Below are experts of layer 9 (counted from 0) of a mixture-of-experts language model. Rows are named router (the router's row for the expert), gate (a neuron's input weights, with its number), up (a neuron's input weights, with its number) and show model dimensions 336-447. Each number is 128 + 32 x the weight over its row's rms, rounded and kept within 0 to 255. Numbers have three digits each.
After each expert's rows: "mostly gets" lists some tokens that are sent to it at least half of the time; "comes after" lists some tokens at least twice as common just before its tokens as in all text. This comes from a sample of Wikipedia text that the model never trained on. Tokens count by the router's weight.

# expert 3
router:168110114083116099134097113121175177106111141141121124154153088104087138081158116115136129144117136130069072165143153180100137108098156190048211129121139124133166173107138132145106124112120148119120096129105107110141152183188078158112118079116152156073111100152067086129106119101170168108169082151129147143130172060153178194097107147139
gate0:126151116146092027151122158136212095154145115088098166156096120155125050165144110098116073119165172139058118141099162174105153082155097136104153113124182120125130101078158079154128089139139157134127135129108146097119142120188087095129065144124177064106136162122105168152150101091126122162123078144114169138163113129140135148125139141134
up0:080110153141149084156109113179119058063086124115133115144150177096155085143077096189086124183182060157103114128128124113064153147126164087026098072148125109084186111128126144160100086169156162105147172081107123126078168064092131107104145114098116106164185122120134122174150163079070089153087124142122188138156109091174110116176183140115
gate1:093083175131127130185108158103107134083093137152145131132158119111125130143097146089166134126128099144085119162119103148125100135195115158113171170119127058124140118165204143135157114093150134199123115103133145168097159175143077099102103109170139103058169084111116145166136101125163132084167067122098145111126154177119096131102173092101
up1:119179086114133144198136118155093093097135130128159072153089099144148102123097110108113124146127143166162182097155121120192121168142147113089135114132120125082125099162167149133104037143154158111156107102079125122154102090153065135153119211087149134203069107122138099097116083132081121121134081130152165124104114191125096157127125150079
gate2:130060165070069094122132168159142119126137135119151127157083120154189171115086114132101140131074109131092118167100103165186146212160171143081140159122101165072178141126165148134093128135191063105136111160161155185110133125073196157119148129136127118157137175031125139088121171154127125159083090111162121129120122166201139122148069105166
up2:179162122111140082134152145112141137139103120201224130124158083122163132115149145103133125140097057124050111169106145158152116154209155163114108116157085132112204118114169118188112115119148124119138099179099161196103110137172152144123161178128126122142119121070151121131138167132142084087096146181145061120126119201114144120106146143164
gate3:168101124078074176122117145157185103128106129158086121098150106160172120191174150136150129105149138162175153130152093092124165192143143085156100124097095087137123061092118177103126178128077106092155076169087124157072097136102104119115160124138135162126092133106122111126160088114133109170159182136090099120171083065177167094113125125158
up3:143101107119107142060065127106146186074122123127131119111134133131083172109103150164092149151139183146074118120070071115073170100143155178083123115146176139172073120145109173135124103140091082116121144112115057105176126117112110170066140143091188177112174154099093119128095116139153121195100078092126207136129129085122075092110087157186
gate4:141129157178127200194114092091109156101100209174089109088129084108125139159114135105122139106120134139102139130063117121147130152132128155135148124149040115102101149160108140095070131109129079137174103175123093178143133139106095132139133178154147125099128091078140125108134152111158151163129116108125190176131121110088143095138103164125
up4:131094143085134098114106152173101113174104081104139128156077124080080083103120128103137147131118155173130136174090107127152093123110177060180159151114108061068155106085157112081114167149096145160083124148127181071092048109124131136073099094121135130125085156204103089197172129134187174164113120081138144128152170115092163152151169128112
gate5:152101085123072102109123149122149104096095174140115105137134150118105104071154118167127159128181075138179129152137134077121128109105161130116122161122089150079161151153106156188150131069117094113198107098113132122109147111183144100133092162149136135093151132114173180138158102149126080169163166107147158097079149125138114142122143171119
up5:085143181075172107144106121136091121122119111069111168175098141111106180132142113106128183144089112118120166170178142159091169108056122100074128137078133156121078093111115146099129147068148155120132101142117178145137146140150149111180108086156170157087135137124177109186137088150206122174143098062159132108094104119158104103138097107080
mostly gets: " (born", " Born:", "On", " born", " Died:", " (aged"
comes after: "\n", "-", " on", "On", " Born:", "),"

# expert 14
router:159140132103189115144136124099158144122080071151112160151137107109144129064109062177160095142069107162105134124068161149125139150096175087110130143060140186189102135132150150142041165141102107129087159137124142160125138166114127138138145091114092079094126107125027125143147171118133133112144081106131137121131146102086106140123140107134
gate0:074186130154157115142116140145088116127127139163146099145088091170109098148152121084128135130133095075130132131160209124127093116094151097111141174143156130125057145169146177154148066110084088161138160098096099122143164096178102075126167154164099129097099092130152169092075123070171123146119102169085107141120139162149165106034150143123
up0:143101063132102078135150121078111130147139163117087140145161090181126139112116117188046136121155174076132099169046104104146117123147145153140048232125104149171097114113136146116126095074114092115077089133156133090101163163146170087141172179123092158073091085067147128142098115048190152128162146126080151113138110138206137096127134166111
gate1:113134180100092155107134153089113131127119069075108099114123106141099077148093127094130170121130118064102159171144137135129123120156152147135141085146126111139108147100083158096157203079124068130158172167143150114100118100124153130194130127201092161149078129164201104088114110131140117164125183172109163070201161136160054145101090128091
up1:099100092183103095149139107110132172179148164139106161179147071151112178119146085114090103126112108153167089171179117157131134123160111192115150196092120129157114106100141171121109077207114101078093145093166130128141126115201123079110145127104100114129152154135124109149079159139162084151121100106196145119102081154110124152126106153063
gate2:131150145175142111176146076124126179135133102137137080184174123166198118157119115053081128105117161139058076121128115111124091111104175122115144085083211111097111114104128082115143115155126146141139113096096101183147122129113150118129146071079139109141156156139148131118127039124117136116147094111126134056114185124144138178116157122036
up2:105111121100117144124151101193157125163134126088212139125123051109189059100079130169120146164105087154176153164112139114145165141089091119093072116131122089174093030111146131097067174145135164125148160156129131094132101205176204165169083155141136096106195106180058113133079127093113095108175112144065143152105144134102135132075210115121
gate3:130190117113202126130121087169095105089107158104146107087107167149099126105109130130148176123126133096167126134116109131107130129171157054171080133112114133157126106082179125074176118146120109114120166127119184129115112086213136142197168156163151112126154096187163073093155143110090135116185200096089127148152179108134111135074106114163
up3:094127184165177068118164085143136038149117107139131117087097114117076146106200060118190142137096141127166119063145109139172130122112054098135090161131107125152158125124095139128129174137099106172089150090217174100103089146108167116072135137078137113109181095093126122139070146142133150094140121101122158119063173127107108117120108095108
gate4:130099189073147159087072109162133098131131148144136156164155104194157140194101085094159130075171101141072069132143066089029085163158108086198106117140127113137131110140106101123118132099150060117152102116102191114137154105106161177153111134150079085128172119105068134114124105108151110108186120123083165142148200104125127085120158170131
up4:133115136122129129113121100111067147096152109136155119159115107147105127153111113191173182130094157139116076155144130070125156141154122115087116130145054100107198118132157140191202049128074157172071142095078151100171180105155116103079063149144146133061163202122141124099142160127138151169135184091088087100173127160087118076140113117146
gate5:145119176083101153126067123132151163083206177115107088103189112103087183123159138147144134129092181143129155152102234183129028133106143134124188147181152167146120152118165099146140110082093107104095090056223139149100145128098101153181147203125107123122134148113131160137159104124119156120194151090137148165141139121135139132087130138139
up5:132114192105139162131130160115078165049140155113135163101169101084208133098151146132124097110144166108046083121165050080119138204138169128120112181188168115211161166170118147110130121139100163117073117150051088079188123123116150119086148117098121119107127166150082133039170114078113140153133139145091191173158084110122133117064136123157
mostly gets: " Label:", "Scientific", " Loss", " birth:", " Binomial", " MPC"
comes after: "\n", " |", "-", "|", " ", " at"

# expert 17
router:125179116166200171112142109114083173156137108122115170125168138095184063086132145142108134138063110120126155092147120104136157119136177151126172102117193152082093168164133122160116143100117130129072093150124089135068136069150128138128164147151105151167133108143155136116081101102147134105093133159095144130112151158155177144142111112116
gate0:150085134143167088097103104091146136161091136120139151119064047122095066099106065171131137149128107157154136108162059108107181108081150143100106091073143125108113130138075137133173148160097113121178107120110121146108085114106115173144126122083161110156157183096099127152120125112149139176093143124114093129100115107148136123138077124145
up0:141091079141114117131115144122073075110142065146133139123152056107131086119122211084090106126148141125181115132052115141079153146170088102172157135128105117106169160138131136160097172200114156120170162133133157110160127145177116115088093139194068144139099062170123116136129130095140146071110148164120135081080116140160118155103163102163
gate1:195156118150125129174118156127114081133089162139120068131134098146098099121056168139103073089086113127135117065074150096069129103168074136194125106099131098193053114077080157139102121153218092154147160149159158150108130165073142144076113173116154144175098157070167216058117135161157093146180149113145123162105176119177134096161077137108
up1:121145100181098177132062138111135086084175105156112087186099194140139182122127080154111112117135189118056130149136061157158137121105190112130127116153082167072185148190144117137182149098098141091101075094116108121095103133183115201160123083118161066148117167154160129136126105123092139111116080151102104154151112153128084114117100170114
gate2:068102117136150138130158192090156111121094102139111110105153141160081124140087133152169131105154136124107105126075130166170149127176128110069110121111107142152173116135114101119136132072104096112150140117102116073094198114081105142134103087147165108150136160065120106101150139105203171148172096141108146101142111079156127114153162133176
up2:124160146171117104110093109120132134126146147114113098160091133041208141143165112094107104150119137113101151129200142085098096137118132117162131151118114130086075146092142137132150122160144166139114079152147158158114091126158146098113139170139137106088127092186148133141146100135103104106116115114133108142104156166156137151123093138128
gate3:147156107105150139078086117147139167093188143072125124179123139138154106149133084110166141154137083121115135155182097121111144190137109078092127110127142124133123184108182106113153114098174130088137110136153156094152160053131074105094108124148126092116149131103141176088114045097107111157137099124127105098121150118128123159158159107153
up3:123145135087173079149107128101114178084149143103103087160149155139101160178112170148164167136120170149096110110152145115169110187144164147102163121104074130140100161154122110079121126125190119087131148156175135110095210150085094098154139145154141119083077106125134153116168123107126091158139082118111202162146149170137088190141128209116
gate4:190132136069140091157197067118115136105126098163179082143167130068127147120074145170121078105121162150137152116081074194124195084125117077114124140132141113109158159121096145095176118157158205162090151113158152131168111095145095144142168121171105156158099140067111058125131185116171106182123086091102154087103149097186129147115121154133
up4:105155127102113166086073164084089136085127122153166136214164160123095096163085078111095140176121177086136134114141108141105046131088087112135141077139144095146053157140142117103179185125105104134181141157110155114102169110153103108131105156104124166129109129109116151112209173139105120147061102113141089143117151120118163104135119175072
gate5:117132048122127077101112126117083120114168099141126205093092147104119147165158150156162109133125205132176100111111135116101131096155130102082160167155107118139105107180148081161140112159122120140072189141102153036138172135081107114127136086120093135129130128092078138048088081128215113115098144198111118152144163130133139095158145139174
up5:137119094097129153071122161127098147133121065109114149135136161148165137127104131129068137143127164060126134121159117089115101105122108186092110118132116111141120073167100083163118131151117077122076134109079147081111175102076078119185172156124132130097101148121134119116140112099146077113110143158095142180109142105130083142110102203154
mostly gets: " top", " Top", " Grand", " land", " Battle", "\n "
comes after: " the", " The", "|", ":", " on", " at"

# expert 11
router:153096149055133133078100154234176103114122168149116079108158107090124113121137094153062130125103164168127138162078078141135136100148130126197094143122095157101122168064123159114161092121101109123149178206124117103102149171071105154126110143118128115180054129118059122115092112131150196119108145170110141062143143084082111139137184072162
gate0:180070161148136069089143128108147143116145159144166161117101141128101106091133146125139037129127136157139137138112070157156102131175132121137140131096171069148160134149113098147120097116107126160164085071144157123134173108082055064156058167108055138095155117066102056132128173102192157152129087091108131155138152089148137162113112155170
up0:138138152075133104164113169144182134138173066097126147150112138108167130117139116122138104122097122137181133119093166181184161089117128133141099166123156137114086147088056142115172142118135133123135123124091145145104095101093131060103073118128118129130114131143124058096091143183067091139095126121148085102160129036157097105167123135103
gate1:156120113131158144167109114107102153106113193129099082117123081130134122106147128126133155140140092111106085122120146098092132093173137153107132099055198129131176083097137102055137133183149125146081123047206140156155130175100124152130130055175114068101120199095147139072117101075142125159051155144098163104110135103178149153120180158101
up1:117166090101119164163145145147136054159104126086188140136106179107114163173098118173139129105169206112113135128171174144119125148073090071110108134150104139122102074193184145129131122177090150155183120162076205052148116134108107112096114149117176173097153059133160095144172163161153153116147079128126117097112051165105140121113067106095
gate2:177109119118138143090027122157048159113096139083064057136137109139125100132110175086094148103167202120067139110104086128142116095174139139152064160167083170168152144121169173141191154115134089141158163161137117064130141131149071136099115155153140123168130114158123095119123139165128155098144141157133160114159088102090070184148083105117
up2:118089125140161119129147126118132032110142116094146138117104093093098155054100137078106191091110119096119092136119147125140121180121165132098128127080163130159067102126157114113168171111100150130141176153116094112166139158129084131116133079115118143157122105192109112132061147122233169162177140130173155109099122164152097111156051097104
gate3:130182155070204156143091136114207096127106151105126119171110118191094088073174096079131129099111136150121130151083097168140183151102101109155136140126112119139111130131163188095081132114141180164130082159129174071108205209119151086139121107074143141105086125103109095117151124121161109111078165186116121106133084177175101149079096116102
up3:102127172122113096079160125173067196076162113121133182135086185115121174136078149101147176205131150113128152164194117108127154115115134154104116124155134187101108155117070084173158153165164145122112146119162059137182100082173109174121142111162138129104066136219211117125115148135102133112180083119126137098121158113050116129146166156152
gate4:147111049155137176164080127117079124152158100163123115126116157122148097084051102128143105092170132171139135196157124058042138124132158125145094102090103145161100164168154124169162175104192160086180127112111111134147133154119133120092147120148086117151131143114136174145169100167108169074156139071167122155106110124107169179123114140035
up4:131137113165104127150161165089193167120177118176156107097152147099120153153190030138147108124115113124059136185145215127096136160131195185159151107136101120153155145163054125163117134101158116116193101127115076071146160105102141074105113162147128158150126153129124161144131140163080137096130135092112143112129128150118181154169093118137
gate5:069123127151149147178049086092116121069118097114133094104077035186100111143124163116162101097108207091108156139179137115147090049150144124163205098153087121143115124128100128138125102173111092105138102120138093205140150138138096140146147149136107128171132105138183181138110101170154089106158138137132140118100182159157124106126139079117
up5:141147155125079073139161172174151130136137127151093122143225179081173121121130191151105165172141113157148090151144100130099091133126115124045063106107094137104124124153122064168181197067153155145164115163137126118144089129170136095076107172166116066109139161127134128140161149165105158167070150116137124136147076176105067094093096163124
mostly gets: " %", "%", " Votes", " L;", " Albums", " H;"
comes after: " |", "|", " The", ";", " L;", "3"

# expert 13
router:118142091153109100100100150170162161165170068123099058138108111102106142172113106098107051125180109172122183138112166138123130129115045113121148161124133166122147131122189077069106101119141116131132167119119067119101096103150192143091190136086163100098169122110040106089173105162140188103146118150097069118115073098125100160127124143140
gate0:122178109110101118155079083077150154144081082128121091105126150137099174153110140161114120091124096130105121186141097074094113170138164121026171163118114081128148138151162135140153110078138148123129113048137107120101141116155142092149121122106135129132150112107106132205147138123093087189135082122076090147140120161137139114122124124132
up0:118104112191119148145083117118139141132141142141140201117139153162188070131094157099101140131087150092107170113095114174128094076159124097162131115172090077150133106155130119139100101091131058149104095154105121099115163105118120091167128153114098137099156081110147117093175098145127106099134112170071173096072079133070144115157125191152
gate1:083163097105148086117141101174128101153113110108063124127135145167166033137112113100152093106087086140137135183127169139068139114063071087121143130108118139169129025088134080078137129100129086125091127079137132122076147112138127140148109092105173109174154164145129100110145124136148094118134095139098188087150143090145070146153159138150
up1:119081113156134126116155061081134089120161130160109123116122136150108096130119162151164112126107113142125127132147134143093141154138141159085150201101098211126118106097137146151134156178144206110129154130175129139154157097172137216120104164186156154140124131125126191116136096106132162087072161137142112139127168092147112186073165149127
gate2:114146166156148122174180091100141108196138167162143130119113163129120136156126157074045110086172162134076128123130125177147167181104122155050152168104099173057185060113145119101105107099098112146046119150150102141195158087186100083098156164128113127101116109142136130100096153156098111100154133106142162137077143136181108089137115171145
up2:092090113121132109062112131077191110140085138117152140121132160184139229144078212188124099093106137125044134146197141121115129091138102167152155141128133137171053089104165102174126146145137204153121138116107188124153112118071099181081135096093123124125125128130121110124145136090066141133087110134132199106134091120098133152153115115135
gate3:057130091090142168130117077143144134152156136130093089125109091143147077125123147125146148100143130153159120138133146137150083170151142152157166116179131182124110135148101061087187132094117164148116155124100114175166131137175131155169106153113062128143079077075103146103131208184129158172161127084140128130069150068100125128101115132159
up3:114158135095136088089162100165080134126137102146139079120099113146147112127119109130131136124115107109048092177166101115131140093085134162113191124104193110123131120059112100151119111196133161184145074080146079154190142112166164131153129142118170162151083095105158117109079142142083143184210124132081146170126090156143133211110122146119
gate4:123093136120140113112142136183148093057123137095116117116118073102136124113149129172062125152147117092089103168108044111167092121103079130093107138105072097192099097129150090143131120202143117183152127169117163145176177107086133136115152110098162187094135110116104081184158096144200118138136095134158051104134121137171146149102143218098
up4:119157127127148108079112122111145095141041118153075173112150178166175145115114160149115085155110101097170125115118187103062178133195154159108165124148160150140108099173092126062107078170172119120113103127126142165187080138140132140142111100161137210147177144142170132134121178129191110120087177118126091163148179112092125147135101141111
gate5:159147139147088075101120054134156176123157117093060136129118095119173115115129137158062145095164101108082143063126136076173135081152176130115107117103206127159164159157160116145144142080144104106154154116155122168087103082158118113162138127160088152151116124104143127091158147107088109136065160061088106127155122186084103126114091132139
up5:111096126118116152137117141129114181146170147169137110095157118165103109155056120150160164170095148182167115127154129111168094212145126156140105129154058102167152105129127127112127112113083186117110082183069170079154144196153120108167114118111118104135110114178129131135140090200182101165134147118107138118153178051102135097165096162129
mostly gets: "\n", " also==", " Succeeded", "|---|---|---|---|---|---|", "|---|---|---|", " “"
comes after: "\n", " |", ".", ")", " ", " =="

# expert 5
router:151104164127145158089083131163134162122108098154119183088146137157119120109116119170150098122123082131201162093139138137124080152127150145161090132041081105119119163120135143150138155157058109102140181133070157113150107122121115123147133165147095141081073165126030162139128110068127177121121135125101124136133116096083078113119137145145
gate0:119142149153179081135138135099101177083150088112127097186117138154147150143101211138168146074123131086093022144148111143110090198161138116100144109159125083137121116151132120213165105084178168114075119092107140166129141072115069146116149141116152116119109144099119157100108119115136145191079092091128116128144147166164100116114121123180
up0:130102123150098104179093146114164115045119105080063116133087149126172117156088101111083133125118137139185110160165114124128121091095158139159132142142160121102130089150098153130129124107151117104104124112076144178086123142155116098132139089117065169166098149169171141121136120174124131163103150112114151203114116193135114113144166105086
gate1:103090171117104110092153127150159099122106140115103119135121165159123101119163103121087055125190167134166167081139115129131151103111085093097194058163134069067118152133130122116179151082076106141168131140162103104129153120123096123153130118072130128111127134131118083145132156117073102102093116123178106158127142066078121122122190086161
up1:122074168176100094077129152203164105140093122115138064162145149163199116093130156097101109168166162159147104116171134132131152101052131119097121064116114100133148101199171118120155110035080079182093091126201117133126186102171114132106112091112124095115093118121125142164169091146067126101112116115138104163143182139101101084141202064178
gate2:167077182104099131094118114146118178089116132155117125111187152144080094097102058148094095141169115191151065143138055128131096158107125126091135096130130089119158111118114135107140098155193098103121100124133158093137148116142091092146098112127069145179120151090093124129117189096126126198115160140190112172100087099192145085174108120127
up2:130097169119115089107059154092109150139119106156114128098145126098131109096165084176145138132133109231181128139119094171117137149103124128125075132095150086087048140123133144140119140134118146101141134172195155103134145100067066072167082131145069177165095083126113058148129126104115105177081156062178073114056096068131143139141120101150
gate3:107095121113104082093170145120140100162106183117150079154119066128083108079134125151111110091132166115142121124136091120142176091179131086115138098110162137090153164129199125079131091065142103067120113154078136159096144107153159098145149151171148087145101150159126070124132157124201124143119185080136124117132120136136112131081099113144
up3:127169138100137183160126112086102123119153164114167105129130120155100085108128138108171138152161115114101092123145148092110133110126102162141081086177092138136126081174124125145142160163128206144172127119183156124081118133170107126097092118146142159148177092109175186129101121089088163127178049166143120133095152127168163152147145100122
gate4:116117147139163197149185139157108164133071105081088154137119077104163072095133072114130076159149134145071156123155054039180107125108133152131128145093146130100131083130079109095147106156164093147209137136119160093107082095150071139134122146088098133132186139148154189159114190167095103168150111181147129086138090170139136135177107135171
up4:147087205100119151105098132093156146108067184188099107171127157123147157152175096148136129067081120128160102119102139181128162129140095111147076037111131156181130118145142110174132101176163178128084104148111118127106165134150116164061158153155136139144089117085121119097172091092176140115083119137121155133094118101129169089122083136148
gate5:069137111118146074115132124172183116139095091168093130104090154093163091098114122163171123155080110162111160106147124075087153134058181126117111166119101099149104143163074149121136124163116114138143075152112165167142157132140109119096137142181160045109100155158102129132119069128132163136046152115152158118189161111055076137147155079168
up5:136203143165136129134083131158093138160186134162062071117061166131134177152161114139044150140143115100111121173122113138141116120177111160117135024132132134133078130079126121126141164137158153137072128112126118154175182139111124104150157061087132190114149123104150100092119161111090137137195155110133098137119093073187135120129186177101
mostly gets: " A;", " H;", " tick", " Nominated", " L;", " MF"
comes after: " |", " ", " 0", " 1", "|", " 2"

# expert 21
router:115124133146109185137114143136095113090125100160141140124110176103149136111100120145126119150151102103166122154073123091076125111115120085094158147137130144179133106121094110150097137150191192138154174143135092110140123128108172142138128142147145137058097113086181150130137125154144104092149158120130090093153102098160138125115169130146
gate0:141096181158121104170146143188120121116044118113150107121122141098119144158166105129105127151178079122181128157139160145118089117115121148187102149115115132081147167150164140114097099134144129148147115128161163111056116105157083130157124107092091163143141109134161105113122143149101085084154124089119141130164142171072120147095119154165
up0:184180117151130130163085099147158068121154144110097103109133162159143128141132134138147108141146191141145145138118109143154135084116187139149163110112227175112100105140107062094112100145130139120135159083164151108111104132093136182145092140137148131074141122188135082150131183156133125161140111137116118170113118128118155083150110143098
gate1:092169145199151096103143161159149166168065145131092128120050073084100113118150116096168119135149109109124069159148132157110210128101117075089146096028107129122070160143145188110147111132138142128179113115150150187109138143135132106192127122131122102179126098155116175174196126141155128076143128086129136169100167134111126157086107117026
up1:138113049074118137162100218139062157121130127151108123149130134146085067119130116185089162139188116173111133132090100164091102131093215098078115176106134126114162102131159156118121099106103107083174140083182148089142150112132111108125075046165138096163109140175131140135064109094111147135077144140113075103184125085099100166128118091226
gate2:188148191130139138159068136118127043119110122139115146101097146143117118102128105201086168136045186096141137113133104167132115088123125136151080130146136130163086154092093161167149164108070157093097134165162119128100089151062137136122137150146151098128153165095130127076115125156116143057148111100119124127177052119104144140072133101132
up2:119130080103121147109080146141104115043090140091155130131151079074155154144044164174126167173197130165155148158064117114131121154125131124113213114082142156136128168158138080075132091098150106123132145134116156110127125119085151164173128109174130089159097129092177094059143189112157134141112109109123144117090184078117102133146097152071
gate3:136085168106159127108127113125133151083113123133132191156165206186169138171110140079111106115132140133164165121096134109126124153074136137125057128161112123181126144194111143161153153138098158117161069129083151142145144148115096205125141160089111154122075101091080151069116100091128146127107111107125142070164106143140148133112168156144
up3:127133100175130088160174156163110125133131133181144055180140144059115119151060141086060110118079132082106077161131087112158127119175123132092184126112185153155105161133114132159102043153128139150083165146121056116113168094154203115152085101118126076146101126137135144149129117143108115085140111091087023123065065128134130108156128151131
gate4:112089100169153147111106134159104201166133157177098115110153147131162130155075130092133118113167110119085163133155092073124114096149214143173114119131195143075133113132112052158101153149111149136166132123130144112128134124047113162120125120163115077080168077160145177126168120138148087134125110119127161142153156113106099127131173116146
up4:204085060141088093123145122135130165174132104145074135177146111156071108125128084149068060135113059169150176155165183103086127118082120118145114117160175078135099072103113131128082143190163107149119087101043088130161154061148176153140097146142153127090149142132138167152095080139136096094072158140111116140102148114162169087108105137113
gate5:183123108134175176107072151110132132130120155099081105220124089113119169133151104089123110124102128152128104137129157115129104157040142138132127196037153129154132091204184136117066097209132096133166144147171123131104169127108097115105139147115178163052093116102084147080091098129116113152132092182151153128169166146082089123113141138081
up5:185113052096120088101053172165125111128182105193142149131102095136177110049104127163076157157118135182089083142114131068130128147177128076082097192097083112105117106086094148128073179129114162122135139121122139112159136148101167120155135165103134165118104158037113090174121075110117188151167146068093134143154059097164133126189218128163
mostly gets: " this", " This", " number", " death", " second", " age"
comes after: " a", " the", " an", " his", " on", "'s"

# expert 10
router:080158142075183122127170186086120156159128133077138101158148194160107127119172121148087086141104083149153131148123150117109129169172161068119121104116147096120112123115156178126167125145181121119144145138139129139094157186160105124134092132097165145121151085131060123136168123133124101114145086152140098085149061134089118174151151140171
gate0:151096155092183134041113128148124164106164165159138154142155148111067163112127138147098122131142125174081098170133147091151194155157167147141126117067139090112107149090121130102120144125116076158090137126165151176187119083079134132069130142122155155104138177157055132106117103147142136164215092118140082134098081147096130192150166134164
up0:121130108157119070184115161117084127142106072130101125065089102103145097126163145114191148077096138148118145094151116143144113121143121145137082165168137150108133095191134146203150087150126181104185108143110088076126151135083079173156138127106104131104175138119240139165129148128109128155116154144107140129119144161141102116138122151103
gate1:119152124153122125159083118108094165149148063156175114139174113139146114090074151135202129181141161138099152160122111062127056100126153147140126118088106184163123139109134128113140131083165148147154107154106165116164131105165167102130136119121143114086195147165103118092133165153112093111138137132129102061116135108116076130079093141112
up1:118154134108179099108166154152187159115106102112113078171074081112111159136141102165082118127109101104090054106095091179138199137184132118122136106188150139116046102097147137166164124148077133131132183110111128215114127104132115152160167152105126137153124110129105079164144094077159131159161174076160129103141106133143203136102101135132
gate2:086160125125160120140109116182111153147182104103152107096112103128075082071118127079107107077133117164074115143155108117131134134055104112186133086131090136166122152101146147150111113109153126154109115217089169104055123093159130142136147095155108190134128102074128222079029121108137121126137123124135144099108074113153071149125127098144
up2:171150138112099126148085124169093131133185107125119063118116174158136114124175104105141098107147063147058151134212140140202163176113112093117129168115113106156136150146108155150086143091159103161129091141095162061121117088121127144127107161154127168124140149097150231128143122109111105156110121124127137125140092079183037109149176131142
gate3:139130151123142068070149064148187172072114162120119146162160164160120104124127098104179156127100113074096103104139081129074203093135141075083175097076155118119113131109123072139124136078124140130154117129162097114143166113162108131073108100121150093108100156121151151143086173129145147033157150097062121156087173115131138116148128045109
up3:105151129136152125151158168137161117141100127187145135093098145136114117132113091102101134123045143091112149068094118061098159130185090152179172102109169147142103134097086113076127076128175144142188148092124145105080105112130172104098143109095084177131059115174077098105082128111159160081118146131146132135097235134168137124149068153169
gate4:153136153097119102154110116143158097134091137110155091096145109220112090134129068114122116141128155168104149102160133113174188062123150143113147109143149140092121093124099140119142116180165144203111149140076126189127146149048099144103128088155109154079144138105162140171137170097114139227146131117128148143152073149115107121153150136088
up4:098120133142142106113083110146115087123105102114152131142165178138120145084125119075179114126124084107162108143188156166185138083143120120159109053131184111187171067107162172142142116169152151153132109096149164134159080121086100113041100138132102132078156192120131138187094153183078132190156118158138114145149158091117177135175149142097
gate5:071153114148153111167103127059122106098132168192151051131140122132127155092144123058175143102119123166099077141098113140098167073122128162129135080136182103113114186120134126102135117135089126140171091155188103109145127109146140161085068122192073135099104142076141131101062157119113137091096154117149078100130125124182141113133104115159
up5:045107083110131096137040160093129098071135090172117086137141120090108092100104149090108108156149147120139143127140073209147126101082105168120102091127155121161168140105170171207159110106106166162147110099147132132112143126129101141098114162137092142171063114132102173126116122137100155106106114179135120146166158160103188093139098132125
mostly gets: " ==", " ===", " \"S", " \"P", " \"C", " \"A"
comes after: "\n", " =", "|", ".", "==", " =="